Below are experts of layer 7 (counted from 0) of a mixture-of-experts language model. Rows are named router (the router's row for the expert), gate (a neuron's input weights, with its number), up (a neuron's input weights, with its number) and show model dimensions 128-255. Each number is 128 + 24 x the weight over its row's rms, rounded and kept within 0 to 255.
Before each expert's rows: "gets" lists some tokens that make up at least twice as much of what it gets as of all text; "comes after" lists some tokens at least twice as common just before its tokens as in all text. This comes from a sample of Wikipedia text that the model never trained on. Tokens count by the router's weight.

# expert 9
gets: " ", "1", "2", "0", " the", "9"
comes after: " ", "0", "9", " |", "2", "1"
router [ 95 117 139 169  83 155 126  70 135  88 133 169 112 110 102 116 178 117 130 108 105 137 144 116 171 142 129 118 122 146 171  95 135 107 133 101 115 129 132 149 169 105 120 156 131 117 126  93 150 114 132 151  94 101 153 120 125 120 139 119 181 100  95 122 110 132  99 122 108 129 154 117 125 131 150 123 140 152  85  96 156 134 115 123 163 133 131 161 166  91  83 131 137  96 105 130 116 153  72 144  88 155  88 101 154 115 154 118 143 154 120 140 104  96 142 175  85 100 118 146 124 128 160 112 146 124 133 102]
gate4 [129 107 148 140  96 100 127 114 119  94 139 151 172 136 109 106 154 128 123 150 110 148  99 145 147 124 110 148  97 120  90 115  84 152 170 179 130 148 173 192  86 110  78 177 118  97 141 109 106 102 136 112  99 113 118 145 123 106 126 172 132 130  92 101 100 159 113 131 138 138 134 151  98 118 127  90  88 135 131 131 123 147 143 143 117 108 132 132 115 116 118 105 162  98 121 151 141 171 108 126 123 149 123 130  67 142 151  87 152 121  94 158 125 127 158 175 150 120  99 139  97  95 149 116 136 147 178 104]
up4 [152 133 149  75 164 132 118 113 125 124 140  94 109 138 104  81 110 126 161 117 132 106 134 170 113  90 111 106 136 168 125 160 159 120 168 133 123 129 146 108 135 147 116 134 142 119 173 150 136 124 113 104 154  98 140 116 138 122 123 160 101  93 123 121 148 111 148 144 123  83 123 137 168 135 126 119 131 157 127 140  82 159  91 117 113 130 147 122 147 145 130 144  99  97 153  78 131 135 139 106 146 139 127 133 122 135 141 158  97  79 103 118 141 109  82 123 144 139 128 123 115 156 113 143 128 150 143 112]
gate5 [142 112 123 134 148 148 101 131 105 110 136 117 118  61 123 135 128 140 121  91 107 119 106 130 110 119 119 109  70 111  69 102 153  81 151  88 147  41  99 141 123 157 132 146 151 106 147 101 135 172 177  81 144 135 142 134  90 159 126 126 155 164 148  97 115 120 124 150 110 102 148  97 125 140 131 120 128 136  82 131 137 107 110 103  93 136 148 129 107 130 140 116 109 153 126  94 111 141 124 106 120  98 125 144 150 139 154 112 158 136 115 115 122 112 128 120 155 131 187 106 136 135  96 163 143 121 123  84]
up5 [106 135 118 138 111 121 134 144 119 127 140 131 163 158 120 103 116 133  78 119 135 159 159 116 154 136 137 162 115 159  79 147 164 133 167 114 143 139 133 124 112 150 128  86 153 128 127 165 179 136  97 125 142 116 129  99 107 112 121 116 109 172 120 106 186 107 137 122 112 176 142 143 147 111  99  99 128 123 164 131 177 149 146 133 152 159 126 125 146 105 130 119  93 147 141  98  87 146 146 128 136 110 109 131 139  71 120 132  99 114 179  89 158  83 105 112 141 118 108 107 118 104 141 109 125 161  57 120]
gate6 [123 165 163 148 135 131 120  96 155 160 111 125 124 110 130 117 135 103 121  97 155 123 105 161 149 148 157 136 132 173 150 109 174 112 117 129 123 138 150  90  98 135 140 127 139 121 152 128  96 164 117 163 117 145 116 183 104 159 144 104  80 120 144 134 114 122 141 117 131 141 142 126 157 105  89 112 141 122 108 122 133  85 134 158 122 107 165 143 120 155 106 149 149 159 136  88 124 120 123 152  91 119 120 176 139 130 120 136 101 161 174 141  89 106  98 136 138 153 115 119 134 175 128 114 115 127 101 144]
up6 [137 114 125 148 116 156 116 157  96 145 147 143 148 125 114 160 150  78  91  93 118 117 149 137 154 160 151 103  61 100  97  80 130 177 134  99 105 102 134 129 143 106 114 108 119  98 130 161 148 106 162 168 169 110  94 131  82 141 146 120  98 137 145 121 179 127 111 120 131 152 162 109 105 142 155 126 128 107 191  69 113 109 141  95 118 146 134 140 160 103 120 128 149 127 120 105 108 135 156 105 134 160 133 107 129 124 143 105 130 115 127 125 112  93  89  68  97 137 100 122 135 116 123 151 133 118 112 123]
gate7 [142 137 152 127 124 106 144 155  99 118 168 124 127 172 130 206 134 139 120 170 147  99 166  67 153 139 109  76 112 140 147 110 148 133 113 152 136 119 123 120 158 112 135 120  85 167 108 125 111 126 120 118 142 133 157 142 124  98 114 109 113 127  76 168 138 153 117 127 137 122 121 107 134 152 131 100 150 131  98 133 146 142 153  82 117 153 163 150 154 129  91  84 139 142 125 139 134 108 118 123 110 111  90  78 158 114 136 128 116 142 127 116  91  79 137 117 132 108  96  84 150 150 116  96 155 155 122 139]
up7 [120 131 116 104 104  91 201 136  55 142  82 118 163 126 108 127 116  95 147 170 125 115 126 138 145 100 136  98 102  92 102  86 148 131 145 107 107 128 152 142 137 122 150 147  98 162 139 126 106 113 182 149 175 104 145 109 141 136 119 155 116 132 139 147 117 154 134 148 119 126 115 133 148  63 126 114 124 117 160 132 164 120 150 135 118 131 150 163 162  98 113  73  95 149 124 155 129  90 119 109 184 116 131 116 108 132 173 148 109 133  89  74 146 164 150 146 105 137  99 104 110  83 120 114 123 125 151 177]
gate8 [147 142 125 135 131 141 143 128 121 138 110 114 142 120 147 146 131 136 105 121 132 113 122  82 112 151  73 151 128 153 148 122 104 141  91 166 122 107 115 149 123 121 114 136 157 141 136 105  87 131 153 120 149 140 134 140 102 154 140 159 115 107 132 102 102 126 112 123 143 143 140 139 170 115 159 122  98 127 167  97 146 111 103 119 109 114 129 142 125  93 132 160 116  75 124  89 114 140 134 110 116 163  67  87 124 144 154 153 115 151 108  80  95 140  88 145 110 122 141 109 150 161 153 113 125 143 127 103]
up8 [129  99  81  89 139 127 129 135 124 172 105 140 103  88  97 179 131 113 154 145 115 102 139 126 112 141  94  87  99 150 174 138 127 171 146  61 121 105 116 104 138 145 169 117 110 112 138 122  83 157 111  89 184 144 144 112 110 130 121 161 112 143 130 148 109 102 156 133 111 114 132 133 136  99  91 119 142 128  83 142 103 187 165 152 118 130 124 137  98 106 112 121 118 123 150 143 156 164 105 148 116 133 130 113 115 130 134 144 109 119 123 121  95 124 105 152 124 120 108  85 141 111 122 106 149 133 112 158]
gate9 [183  93 154  99 153 116 153 148 130 116  78 122 148 141 152 122 145  88  80 128 111 142 136 126  97 146 125 107 137 112 114 127 125 103  90 131 111 126 159 143 130 102 113 110 173 145 165 144  99 121  96 122 183 147 158 134 104  95 156 109 101 114 134 134 146 120 143 122 133 145 122 152 129 128 126 133 151 134 125 131 183  80 121  91 112 120 138 148  73 153 124 146  91 130 121 141 141 159 133 103  64 142 124 159 170 140 133 109 126 112 135 130  76  86 154 128 168 140 114 136 158 135 107 140 167 115 139 125]
up9 [120 153 164 123 128 108 132 146 107 116 146 107 130 120 103 171  93 146 144  99 143 142 152 145 126 108 125 127 150 133 136 103 155 133  92  92 163 145 119  92 144 136 155 145 108 173 112 115 101 127 135 136 130 143 126  93 115 173  99 164 145 116 105  85 148 102 103 142 124 133 104 124 105  55 117 120 104 125 136 105 101 137 139 133 194 119  99 120  84 149 130 107 132 134 120 143 110 129 149 138 140 131 135 109 122 132 112 141 167 101 126  81 142 129 156 139  61 122 105 115 131 105 122 105 165 127  95 207]
gate10 [131  89 122 185 150 103 120 112 130  99 169 152 149 113 137 161 134 132 124 137 123 120  85 109 154 138  96 133 116 143 145 132 124  84 128  65 142  94 122  93 163 110 145  98  93 120 104 103 125 113 102 106 132  91  95 113 147 114 129 113 116  97 180  87 142  96 145 128  92 147 127 132  84 131  97 116 123  87 132 171 132 130 130 107 146 141 122 116 157 158 144 144 140 106 129  98 125 119 163 150 137  79 154  95 123 142 111 138 116 134 146 124 136 135 121 149 122 151 159 154 123 171 170 121 115 117  80 140]
up10 [133 138 164 123 117 120 118 106 117 101 145 116 128 116 120 155 146 123 140 122 129 112 156 114 118 109 156 110 151  99 149 128 150  98 136 166  64 129  93 117 175 106 151 102 115 159 115 133 117 169 122 133 117 189 158 122 121 102 131 104 134 114 110 160 126 144 110 176 131 114 100  98 145 130 130 127 147 112 110 167 116 132 157  90 165 166 156 164 137 142 136 163 120 143  89 102 163 118  95 145  86 147  89  90 154  93 112 101 144 135 126 113 133  85 101 113 148 136 127 115 112 150 111 131 132 131 111 196]
gate11 [123 143 130 124 174 101 130  91 128 135 126  80 140  99 137  50 133 126  93  69 136 153 130  89 116  77  91 141 140 121 150 125 112 152 157 160 138 119 180 100 170 154 145 111 125  91 117 121 150 151 109 106 117 118 111 139 155 155 102 128 102 109  96 124 161 137 123 146  99  71 104 160 119 120 154 105 129 146 111 127 120 127 140 157  91 110 151 146  79 134  94 188 101 124 148  84 126 149 135 134 122 159 174 114 164 164 119 157 103 123 136 149 181 154  93 105 154 131 158 123 119 158 109 152  98 126 197 103]
up11 [110 110 110 165  95 121 148 135 133 151 108 135 104 111 136 127 148 130 128 100 125 115  87 107 129 122 103 128 126 127 180 125 109 127  91 105 161 162 164 137  95 114  98 110  84 147 114 123 124 139 145 123 193 151  95  94 128 151 109 116 168 132 111 126 131 173 119 127 171 142 137 113 142  94 140 135 133 153 170 116 113 146 125 106 156 149 148 121 110 155  94  79 152 104  91 141 117 121  74 150 180 134 117 110 159 128 108 149 129 176 146 132  85 122  78 139 127 105 160 103 151 119 166 172 145 112 141 161]

# expert 5
gets: "0", "3", "1", "5", "2", "4"
comes after: " ", " |", "1", "2", "4", "3"
router [146 133 139  84 118 143  71 115 151 108 128 150 126 127 132 160  87 132 143 108 100 140 155 139 139 137 105 124 127 123 116 134 126  92 125 144 109 134 124 148 107 145 110 130 130 169 109 133 126 146 113 149  93 149 154 103 126  88 128 125  96 109 153 101 108  81 131 165 120 140 103 157 149  99 135 145 146 147 134 146 158 104 131 114  89 113 134 102 147 164 144  96 108 139  92 109 111 154 119 133 130 118 154 132 110  98 135  86 121 158  75 150 103  97  87  93 120 135 147 145  92 197 149 133 104 103 110  69]
gate4 [150 138  87 116 130 175 124 120 124 104 107  95  97 173 111  78 126 141 146 145 126 109 154 151 138 116 112  85 122  73 122 185  97 127 125 160 139 138 108 126 133 126 138 166 136 128 137 101 155 136 137 116 149 126 130 157 132 130 155 109 136 125 128 118  88 135  91 121 175 122 146 151 134 135 161 160 134 122 127 152 147 126 120  83 105 102 128 158 154 123 114 135 121 117 128 110 156 112 136 117 128 144 131 153 112 110 136 140 138  91 121  83 124 111 141  92 161 105 116 135 113 142 103 111 126 141 170 133]
up4 [138 117 105 139  96 156 155 135  95 122 138 107 104 151 189  99 150 157  96 143 172 188 144 115 147 131 109  90 129 119 171 135  79 122 130 129 131 160 136 131 137 123 101 136 119 161 107 140 134  73 148 104 125 154 125 147 176 109 112 121 101 131 105 129 127 154 107 133  82  96  61 152 152 137 115 174  86 134 153 140 132 113 112 103 160 127 132 139 161 110 129 158 129 127 130 172 119 121 102 107 149 135  95 122  90  96 142 135 182 106 114 116 143 138 147 140 164 126 139 171 122 123 123 144 138 137 165 135]
gate5 [150 123 112 130 140 137 125 157 100 133  85 130 143 119 179 185 128 136  99 115 111 120 121 111 117 154 108 156  97  92 118 107 122  98 101 156 126 140 126 127 148 112 121  67  87 112 107 101 154 176 144 156 126 114 128 113 138 140 151  99 133 123 146 150 113 146 109 141  63  63 127 134 136 122 143 136 145 145  96  98 118 122 147 113  99 118 122 107 142 122  90 142 142 168 124 137 143 123 149 137 112 137 156 114 146 154 139 108 194 156 127 160 128 138 141 148 109 157 117 125 110 116 134 101 166  98 154 131]
up5 [138  87 127 125 103 184 145 123 164 147 150 141 120 146 166 157 182 107  72 134 118 108 126 130 176 140  86 174 135 149 130 140 115 133 101 131 107 135 134 118 138 138 104 113 120 134 167 104 129 113 114 140 170 221 146 122 133  99 119 136 137 133  87 150 116 137 113 113 140  93 108 156 102 114 115 109 143 144 135 128 116 141 141 145 195 129 137 116 110 155 126 127 143 154 168 110  79 127 122 126 126 125 116 132 141 141 136 102 146 118 107  87 101 122 132 139 120 132 126 165 178 128 108 147 111  98 113 160]
gate6 [152 127 186 160 128 142 124 140 148 140  78 132  75 103 117 138 114  75 143 135 141  97 129 152 111 125 134 146 116 162 127 123 172 131 132  98 109 190 149 129 112  74 164 119 132 126 105 116 123 132 163 162 141 164 129 114 152 110 113 128  98 124 144 101 119 124 186 126 127 124 136 152 134 129 121 121 139 132 120 134 124 146 144 137 122 112 107 187 147 115 105 136 132 133 108 119 136 141 140 113 144 178 135 157 126  82 159  98 112 123 100 128 170 118 163 131 138  97 122 179 171 115 119 111 136 183  98 150]
up6 [168 140  98 100 139 164 119 151 129  80 107 147 126 152 151 119 144 136 110 133  97  93 141 156 136 148 125  83 102 107 146 159 124 141 147  97 108 146 133 142 134 156 155  92 129 133 115 112 156 126 176 162 114 143 161 139 152 108  87 128 105  95 133 103 155 168 139 115  99 180 123 127  85 145 149 161 149 122 136 100 108 118 141 141 138 136 116 126 162 114 135 144 139 128 126 120 122  95 141 150 141 130 139 145 153 138 145 120 175 163 105 104 122  97 138 113 124 133 161 167 152 166  94 133 140 160 131 121]
gate7 [117 139 111 128 151 146 173 136 109 107 111 120 118 160 151 155 103 136 139 174 157 124 131  84  99 154 151 141 102 126 134 115 183 139 121 123 111 128 118 149  89 114  84 137 165 122 146 136 117 126 151 155 139 123 120 135 165 119 132 131 124 159 132 133 131 151 134 152 110  86 109 130 172 152  98 154 118 157 136 116 150 125 130 105 119 108 125 133 126 142 120 127 131 113 140 140 136 135 143 104 178 137  90 121 166 145 153 167 125 147 129 161  93 158 151 118 127 121  88 107 166 112 132 137 169 181 132 125]
up7 [122 139 150 165 112 121 106 119 134 175 106 119 115 126 143 146  93 117 147 113 134 139 144 116  92 115  52 138  79 155 110  89 126 131 135 128 146 128 124 132 116 149 180 159 115  78 142 158  85  95 131 127 157 145  99  81 126 119 127 146 106 115  91 114 130 130 164 143 154 143 128 128 172 100 129 120 129  73 118 151 117 113  86 104 137 115 129 132 106 140 140 116 111 179 122 137 146 169 173  94 154 100 150 150 125 140 134 117 139 144 130 109 111 110 110 146 156 106 152 117 163 146 117 148 133 124 144 164]
gate8 [157 157 137  95 102 111 116 149 163 152  98 126 131 167 130 161 105 159 112 103 118  77 128 147 151 137 103 180 108 149 150 120 110 146 114 112 144 101 125 127  87 105 161 140 104 131 128 145 128 141 119 107  93 133 129 153  98 122  81 109  92 110 130 118 146 166 123 153 143 135  99 143 179  98  80 134 149 129 159  74  93 156 139 101 176  88 148  97 123 112 159 146 142 125 123 138 152 121 151  95 131  97 108 172 155 117 161  55 162 130 133 104 103 126  79 139 148 136 130 123 101 155 114 131 140 153  94 119]
up8 [135 147 137 117 129 104 140 146 148 163 137 145 107 164  78 176 154 113 135 162 118  89 108 135 108 152 138 142 139 104 148 128 134  78 144 134 128 124 112 131 124 103 140 125 126 162 153 156 145 154 103 135 104 125 152  97 120 130 162  98 116  88 125 141 149 146 162 146 162 174 130 147 136 142 126 116 122 133 133 122 111 102 132 121 122 126 138 106  90  86 144 130 103  92 132 117 133 122 133 150 147 107 146 117 138 122 168 168 122 139 133 157  78 122 114 142 127  67 118 129 133 119  80 135 167 119 119 129]
gate9 [124 115 171 104 132 130 193 100 121 128 115 138 161 171 135  71 149 115 113 102 126 104 149 126 112 110 134 121 127 157 122  73 148 114 135 126 126 127 196 106 126 160 156 115 121 154 129 107 111 117 164 109 148 129 113 169 119 125 112 144 105 126 120 178 119 149 153  79 123 104 112 155 124 140 118  75 132 121 117 165 112 162 135 120 142 173 146 173 111 169 118 173 119 166 156 110 121 118 109 129  76 148 115 123 149 116 131 154  77 135 136  99 156 106 139 138 128 150 165 160 131 121 156 119 131 118 156 119]
up9 [101 142 143 159 111 143 148 107 135 141 129 105 105 155 117 123 162 135 120 122 130 128 131 131 136 113 119 118 132 118 120 100  98  84  83 130 112 129 121 115 134  93 176  78  85 157 176 125 150 139 133 129 105 135 156 156 103 160  96 153 110 156 121 156 164 131 111 127 155 129 122 109 108 131 141  86 141 137 123 143 102 147 173 155 144 130 108 171 158 144 116 161 148 136 158 154 102  76 123 136 160 169 124 131 100 112 122 122 100 127 155 121 141 155  74  98 160 132  95 142 106 106 122 113 127 130 135 135]
gate10 [145  97 133 125 115 144 147 115 151 142  98 139 157  93  82  93 114 147  91 132 121 115 143 116 101 123 136 118 142  92 131 133 145 125 134 139 117 127 153 126 166 114 102 147 150  91 107 101 109 136 130 157  89 137 128 140 143 149 128 107 150 151 122 157 151 154 139 126 128 185 137 122  87 148 141 150 116 112 153 115 114 121 169 150 174 110 124 147 111 106 152 130 103 132 140 113 127  83  88 118  90 109  85 105 173 142 135 113 156 187 134 168 132 195 134  89 122 152 118 115 126 124 169  93 114 128 123  95]
up10 [106 124 124 136 172  89 146 109  90 141  95 113 105 112 158  87 106 139 164 108 110 126 108 110 106 112 137  67 155 153 115 135  81 101  94 157 138 146 140 166 158 134 125 153  75 139  98 118 130 111 147 133 157 109 100 143 158  92 150 117 104 131  80 121 109 166 110  96 107 122 134 139 188  89 153  97 137 137 124  94 148 122 134 107 112 119 126 107  90 132 109 114 165 142 104 130 131  97 101 131  80 144 149 149  96 123 127 112 105 156 110 142 115 116 124 123 120 138 151 101  87 130 106 141 143 159 106 127]
gate11 [119 107 126 104 105 128 155 140  73  97 112 139  88  79 183 133 116 116  90 139  84 128 139 133  99 120 100  92 122 113 127 120 118 118 110 109 122 118 130 112 129 114 144 126 136  91  97 149 103 135 116 185 125 143 156 120 124 138 101 129 139 153 104 158 140 175  81 138 124 107 133 145 139 125 165 123 139 198 161 132 133 102 133  97 126 121 143 127 103 154  76 132 136 135 129 120 116 123 130 161 108 114 135 145 154 126 170 143 138 142 113 135  97 147 130 126 112 114 120 141 146 151 146 144 124 128 129 118]
up11 [134 113 112 137 145 138 121 108  88  91 135  99 173 121 123 157 120 144 140 128 152 127 139 127 150 168 130 130 156 131 133 142 155 114 148 105 143 125 124 145  80  68  84 115 129 115 152 158 142 152 161 102 153 104 112 123 119 147 156 126 152 132 137 147 132 143 115 148 110 113 123 122 148 100 112  97 124 134 173  69 175  91 122 131 109 144 137 122 155 110 111 111  97  80 140 113 158 104 187 133 149  87 101 162 109 150 131 130 124 142 108 134 125 130 115 149 113 117 131 167 109 146 149 157 137 168 103 128]

# expert 7
gets: " the", " and", " a", "9", "0", " or"
comes after: "1", ",", ".", "2", " and", " of"
router [ 91  92 129 157 138 109  75 140 139 123 205 137 153 108 129 115 127 167 170 139 148 104 140 115 101 112 145 106 128  99 125  83  90 113 127 117 109 145 167 116  89  73 129 134 164 133 145 116 153 101 124 119 133 119  84 131 108 145 132 122 171 127 134 111 137 168 134 143 116  95 132 116 110 100 168 117 121 143 108 114  95 144  92 108 135 122 118 118 163 158 112 130 118 146  96 107 136 141 114 111 157 126  97 139 184 111 161 141 135 134 136 143 145 155 122 146  95  87 101 127 141  87 135 134 106 159 116 159]
gate4 [186 109 151 123 112 102 176 137 157 136 120 161 148 130 127 116 105 114 139  67 141 134 128 152 168 167 119 136 121 176 124 142 101 159  82 161  97 129 119 129  56 134  96 130 111 166 126 149 130 136 162 136 117 134 128 110 159 125 133 108 138 149 111 146 156 139 146 128 146 108 177 104 134 154 163 137 133 140 133 110 144 187 128 130 113 130 135 159 154 147 102 101 148  88 118 148 126 128 132 156  87 140 153 116 145 114 141 120 122  71 125 121 149 147 135 125 138 121 123 148 144 123 134 110 137 136 108 156]
up4 [165 120 126 106 111 131 131 154 128 170 127  98 125 157 144 143 144 150 111  93 142 136 123 179  96 135 156 143  98 157 183 148 153 125 145 103 153 129 100 112 156 129 106 110 125 178 144 115  77 155 111 100 153 125 150 122  94 101 130  87 100 166 126 170 178 150 170 115 136 106 117 115 107 122 145 152 115 109 105 113 118 101  83 103 132 135 106 153  88 106 155 130 106 119 140 120 161 155 153 105 103 136 141 158 120 162 110 104 111 135 130  94  78 120 114 134 122 147 106 125 119 101 120 167 131 107 132 112]
gate5 [116 127 118 157 108  92 117 142 132 136 128 177 105  81 132 158 147 147 134  91 102 118 133 165  73 108 141 104 127  99 151 141 154 153 155 154 101 133 118 124 126 105 106 117 150 132  90 108  88 125 104 119 115 118 108  71 135 145  66  98 118 149 133  70 111 127 136 153 137 138 145 161  95 158 125 144 109 108 133 100 139 137 112 140 122 136 125  88 109 114 156 130 127 134 139 101 111  83 133 143 114 152 117  99  83 144 127 126 106 150 142  66 159 123 136 134 145 140 143  97 139 125  80 110 129 151 127 126]
up5 [187 126 138 143 102 123  98 116 136 143 131 122 116 121 150 105  88  97 134 124  98  92  96 156 127  99 108 153 130 139 115 142 163 111 113 166 105  87 167  98 144 151 120  98 100 148 138 126  87 131 164 127  91 177 142 128 138 104 116 132 134 127 100 165 135  98  95 110 140 141 131 147 154 115 125 100 158 138  96 105 101 132 138 129 151 148 121 135 161 155 123  93 112 167 117 187 121 130 130 129  98 109 155 109 147 116 166 112 126 127  93 135 123 112  89 150 113 157 112 123 137 158 139 106 128 147 115  71]
gate6 [104 123 163 161 123 130 125  89 182 125 150 146 122 108 128 148 128 143 133 149 103 113  95 100 112 132 129 103  91 162 130 117 111  73 158 143 125 169 144 106 147  86 147 112 122  83 140 115 124 130 144 112 110 164  90 137 133 147 137  94 155 112 125 141 145 125  83 136 141 128 112  88 111 140  73 100 131 140  99 142 134 148 120 105 126 117 137 113 152 119 139 122 104 129 153  83 140 149 131 129  91  72 136  69 119 134 125 130 136 158 125 102 128 152  97 131 135 123 195 141 138 103 141  96 100 118 127 107]
up6 [ 86  90 126 163 143 112 151 112 138 140 121 121  95  91 117  99 132 120 100  87 142 140 120 127 147  79  91 151 111 101 147 117 147 111 102 135 142 132 156 141 101 131 112 143 134 126 130 157 112  84 124 142 146 116 153 138 136 128 116 149  81 181 151  83 149 102 134 136 127 129 135 154  83  86 108 140 116 126 137 113 133 117 175 117 101 162 172 130 156 142 108 123 136 120 154 170  76 147 118 141 154 126 104  92 111  97  83 149 146 151 132 139 147 142 151 146 137 192 134 146 136 151 157 118 105 142 108 128]
gate7 [128 149 147 112 163 115 131 136 139 118 132 167 104  96  62 136 173 121 162 145 140 119  88 172  90 138  96 157 100 127 150 145  94 149 113 148 141 104 130 140 141 142 153 156 146 145 165 119 123 148 124 136 137  61 105 108  66 146 138 129 129 116 103  96 131 176 150 105 136 133 101 157 154  83 123 110 100  97  92  87 136 130 125 139 113 114 153  96 103 130 136 121 127 136 123 117 154 180 160 148 135 101 133 177 112 169 114 133 172 153 174 167 118 151 134 144 135 110 129 138 180 114 141 134 126 128 109 149]
up7 [103  76 139 142 117 100 125 150 101 130 158 110 179 128 144 148 150 160 102 165  78 138 100 113 138 115 150 155 134 118  87 121 133 107 144 144 137 135 137 121 106 136 114 159 129 113  98 109  86 131  99 140 148 112  95 113  86 153 109 102 152 162 111 130 120 118 143 102 135 144 118 117  38 107 142 119 137 125 133 121 116 144 106 168 140 131 114 123 100 178  95 124 112 135 140 122 123 121 105 107 154 115 140 127 119 119 131 131 133  75 132 118 105 153 180 137  99 118  94 126 132 132 102  93 147 136 144 102]
gate8 [ 95 135 155 114 129  86 121 119  95 132 146 109 141  92 155 104 121 144  77 142 171 121 123 135 159 125  86 170 157 112 177 129 126 132 130 108 129 183 100 139 163 128 118 132  91 127 124 144 131 128 146 128 149 140 145 129 141 152 109 126 139 158 155 124 120  84  95 147 118  59 142 140 147 123 146 124 149  90 146 164 136 120 112  71 153 111 130  94 113 100 138 167 103 125 137 119 152 161 119 114 184 157 104 122  97 118 180 147 103 135 110 139 167 143 149 125 112 116 111 178 137 145 132 159 154 159 112 143]
up8 [145 155 116 122 125 152 149 150 116 130 143 134 111 123  86 137 162 114 158 167  85 115 129 148 110 133  95 119 105 113 130 168  77 155 142 141 125 158 125 136 181 150 149 153 127 139 130 155 122 159 142 156 151 121 175 105 135 139 116 114 139 135 131 149 115 108  97  84 183 177 150 109 148 157 141 124 126 132 101  89 127 115 133 157 112  68 128 138 122 139 120  75 138 107 112 153 104 119 131 135  90 149 112 128 115 143 106 143 128 134 112 109 119 120 133  98 130 141 108 108 134 136  83 107 154  84 140  73]
gate9 [ 93 191 121 147 138  94 166 114 134 142 118 125 108 101 118 118 147 121 151 168 153 108 121 128 128 153 131 117  90 113 160  74  89 126 116 127 108 132 114 148 138 130 143 134 179 109 176 108 125 119 146 131 120 112 119 149 106  98 149 133  98 127 132 118 159 112 126 150 137 125 127 152 113  58 151 126 127 108 142 109 127 105 145  84 150 101 157 103 144 107 108  58 144 103 134  95 159 110 123  93 121  84 101 121 122 148 130 155 109 133  92 187 130 162 105  98 181 123 100 181 121 130 128 126 120 126 128 151]
up9 [ 73 148 143 144 121 159 128  98 178 130 124 154 146 118 127 163 137 138 142 200 171 156 135 129 109  88 125 139 115 123 100 139 146  83 124 120 141 130 134 144 120 122 146 151 148 124 194 129 111 126 118 144 104 146 150 107 147 116 157 111 135 122 153 106 140 130 110 147 138  92 131 121 167 111 131 129 119 125 127 161 140 131 132  99 149 146 124 130 133 127 115 158 129 106 124 141 105 121 104 101 116  96 132 138 108 148 137 130 112 179 148 146 121 141 162 116 129 104 148 107 128 139 100  88  90  97 135 116]
gate10 [139 111 152  84 136 132 128 125 113 124 166  96 144 115 127 116  91 171 163 128 161 108 127 112 112 116 107 166 117 150  92  79 108 154 164 140 111 146 127 152 143 101 157 118 115 165 150 107 132 114 176 162 136 110 122 119  74 149 129 153 149  71 120 144 123 162 125 100 118 144 121 120 137 124 118 150 141 121 156 107 120  92 156 144 122  96 137 135 141  87  92 129 111 117 164 123 110 119 142 132 112  52 128 152 121 106 146 115 136 122 117 179 140 144 144 139 138 157 102 139 141 117 171 108 113  71  98 169]
up10 [111  92  87 138 131 139 113 143 114 102 123 124 148 137  81 108 115 144  81  96 143 126 123 137 103 133 149 155 157 162 178 142 119  78 155 172 162 120  99 111 170 126 167 110  76 151 134 115 126 114 121 144 117 127 122 131 129 122 119 112 129 117 123 117 109 106 111 111 132  93 122 159  83 148 138 157 164 114 153 115 148 111 129 142 164 164  94 105  91 127 131 158 106  86 101 148 137 118 123 178 134 116  95 117 154 155 151 136 124 120 128 149 116  96  91 148 120  92 133 112 116 120 119 114  94 162 145 125]
gate11 [167 146 137 105 149 126 147 101 130 109 147  90 122 106 123 142 122 137 139 151 131 146 156 121 130 119 171 119 131 182  88 164 172 127 159 115 113 147 113 102 124 125 124 101 116 139 101 107 153 124  65 150 134 117 139 106 108 132  59 111 109  90  97 121 160 120 128 113  98 135 129 157 110 143 139 112 152 156  93 141 146 134 171  79 121 106 128 125 133 165  98 108 137 132 110 155 121 177 103 142 154 156 122 160 110 150 121 115 145 118 126 151 104 106 134 171 139 113 144 122 157 137 138 111 149 140 126 133]
up11 [106 164  91 142 113  99 108 100 119 157 155 152  91 105 108 147 137 157 141 147 133 105 106 114 131 100 130 123 157 108 136 112 160 188 145 112 153 127 127 140 132 136 187  99 161 186 154 123 159 112 102 156 188 127 106 110 149 128 131  90 119 110 147 117 124 146 102 132 122 151 134  88 127 151 121 155 135 100  86 145 118 147  91 163 123  92 144 106 119 137 109  95  96 129  93 163 132 120 100 162 170 124 132 135 118 132 106 113 172 110  82 130 100 133  94  98 158 113  94 170 135 116 124 117 134  84  97 114]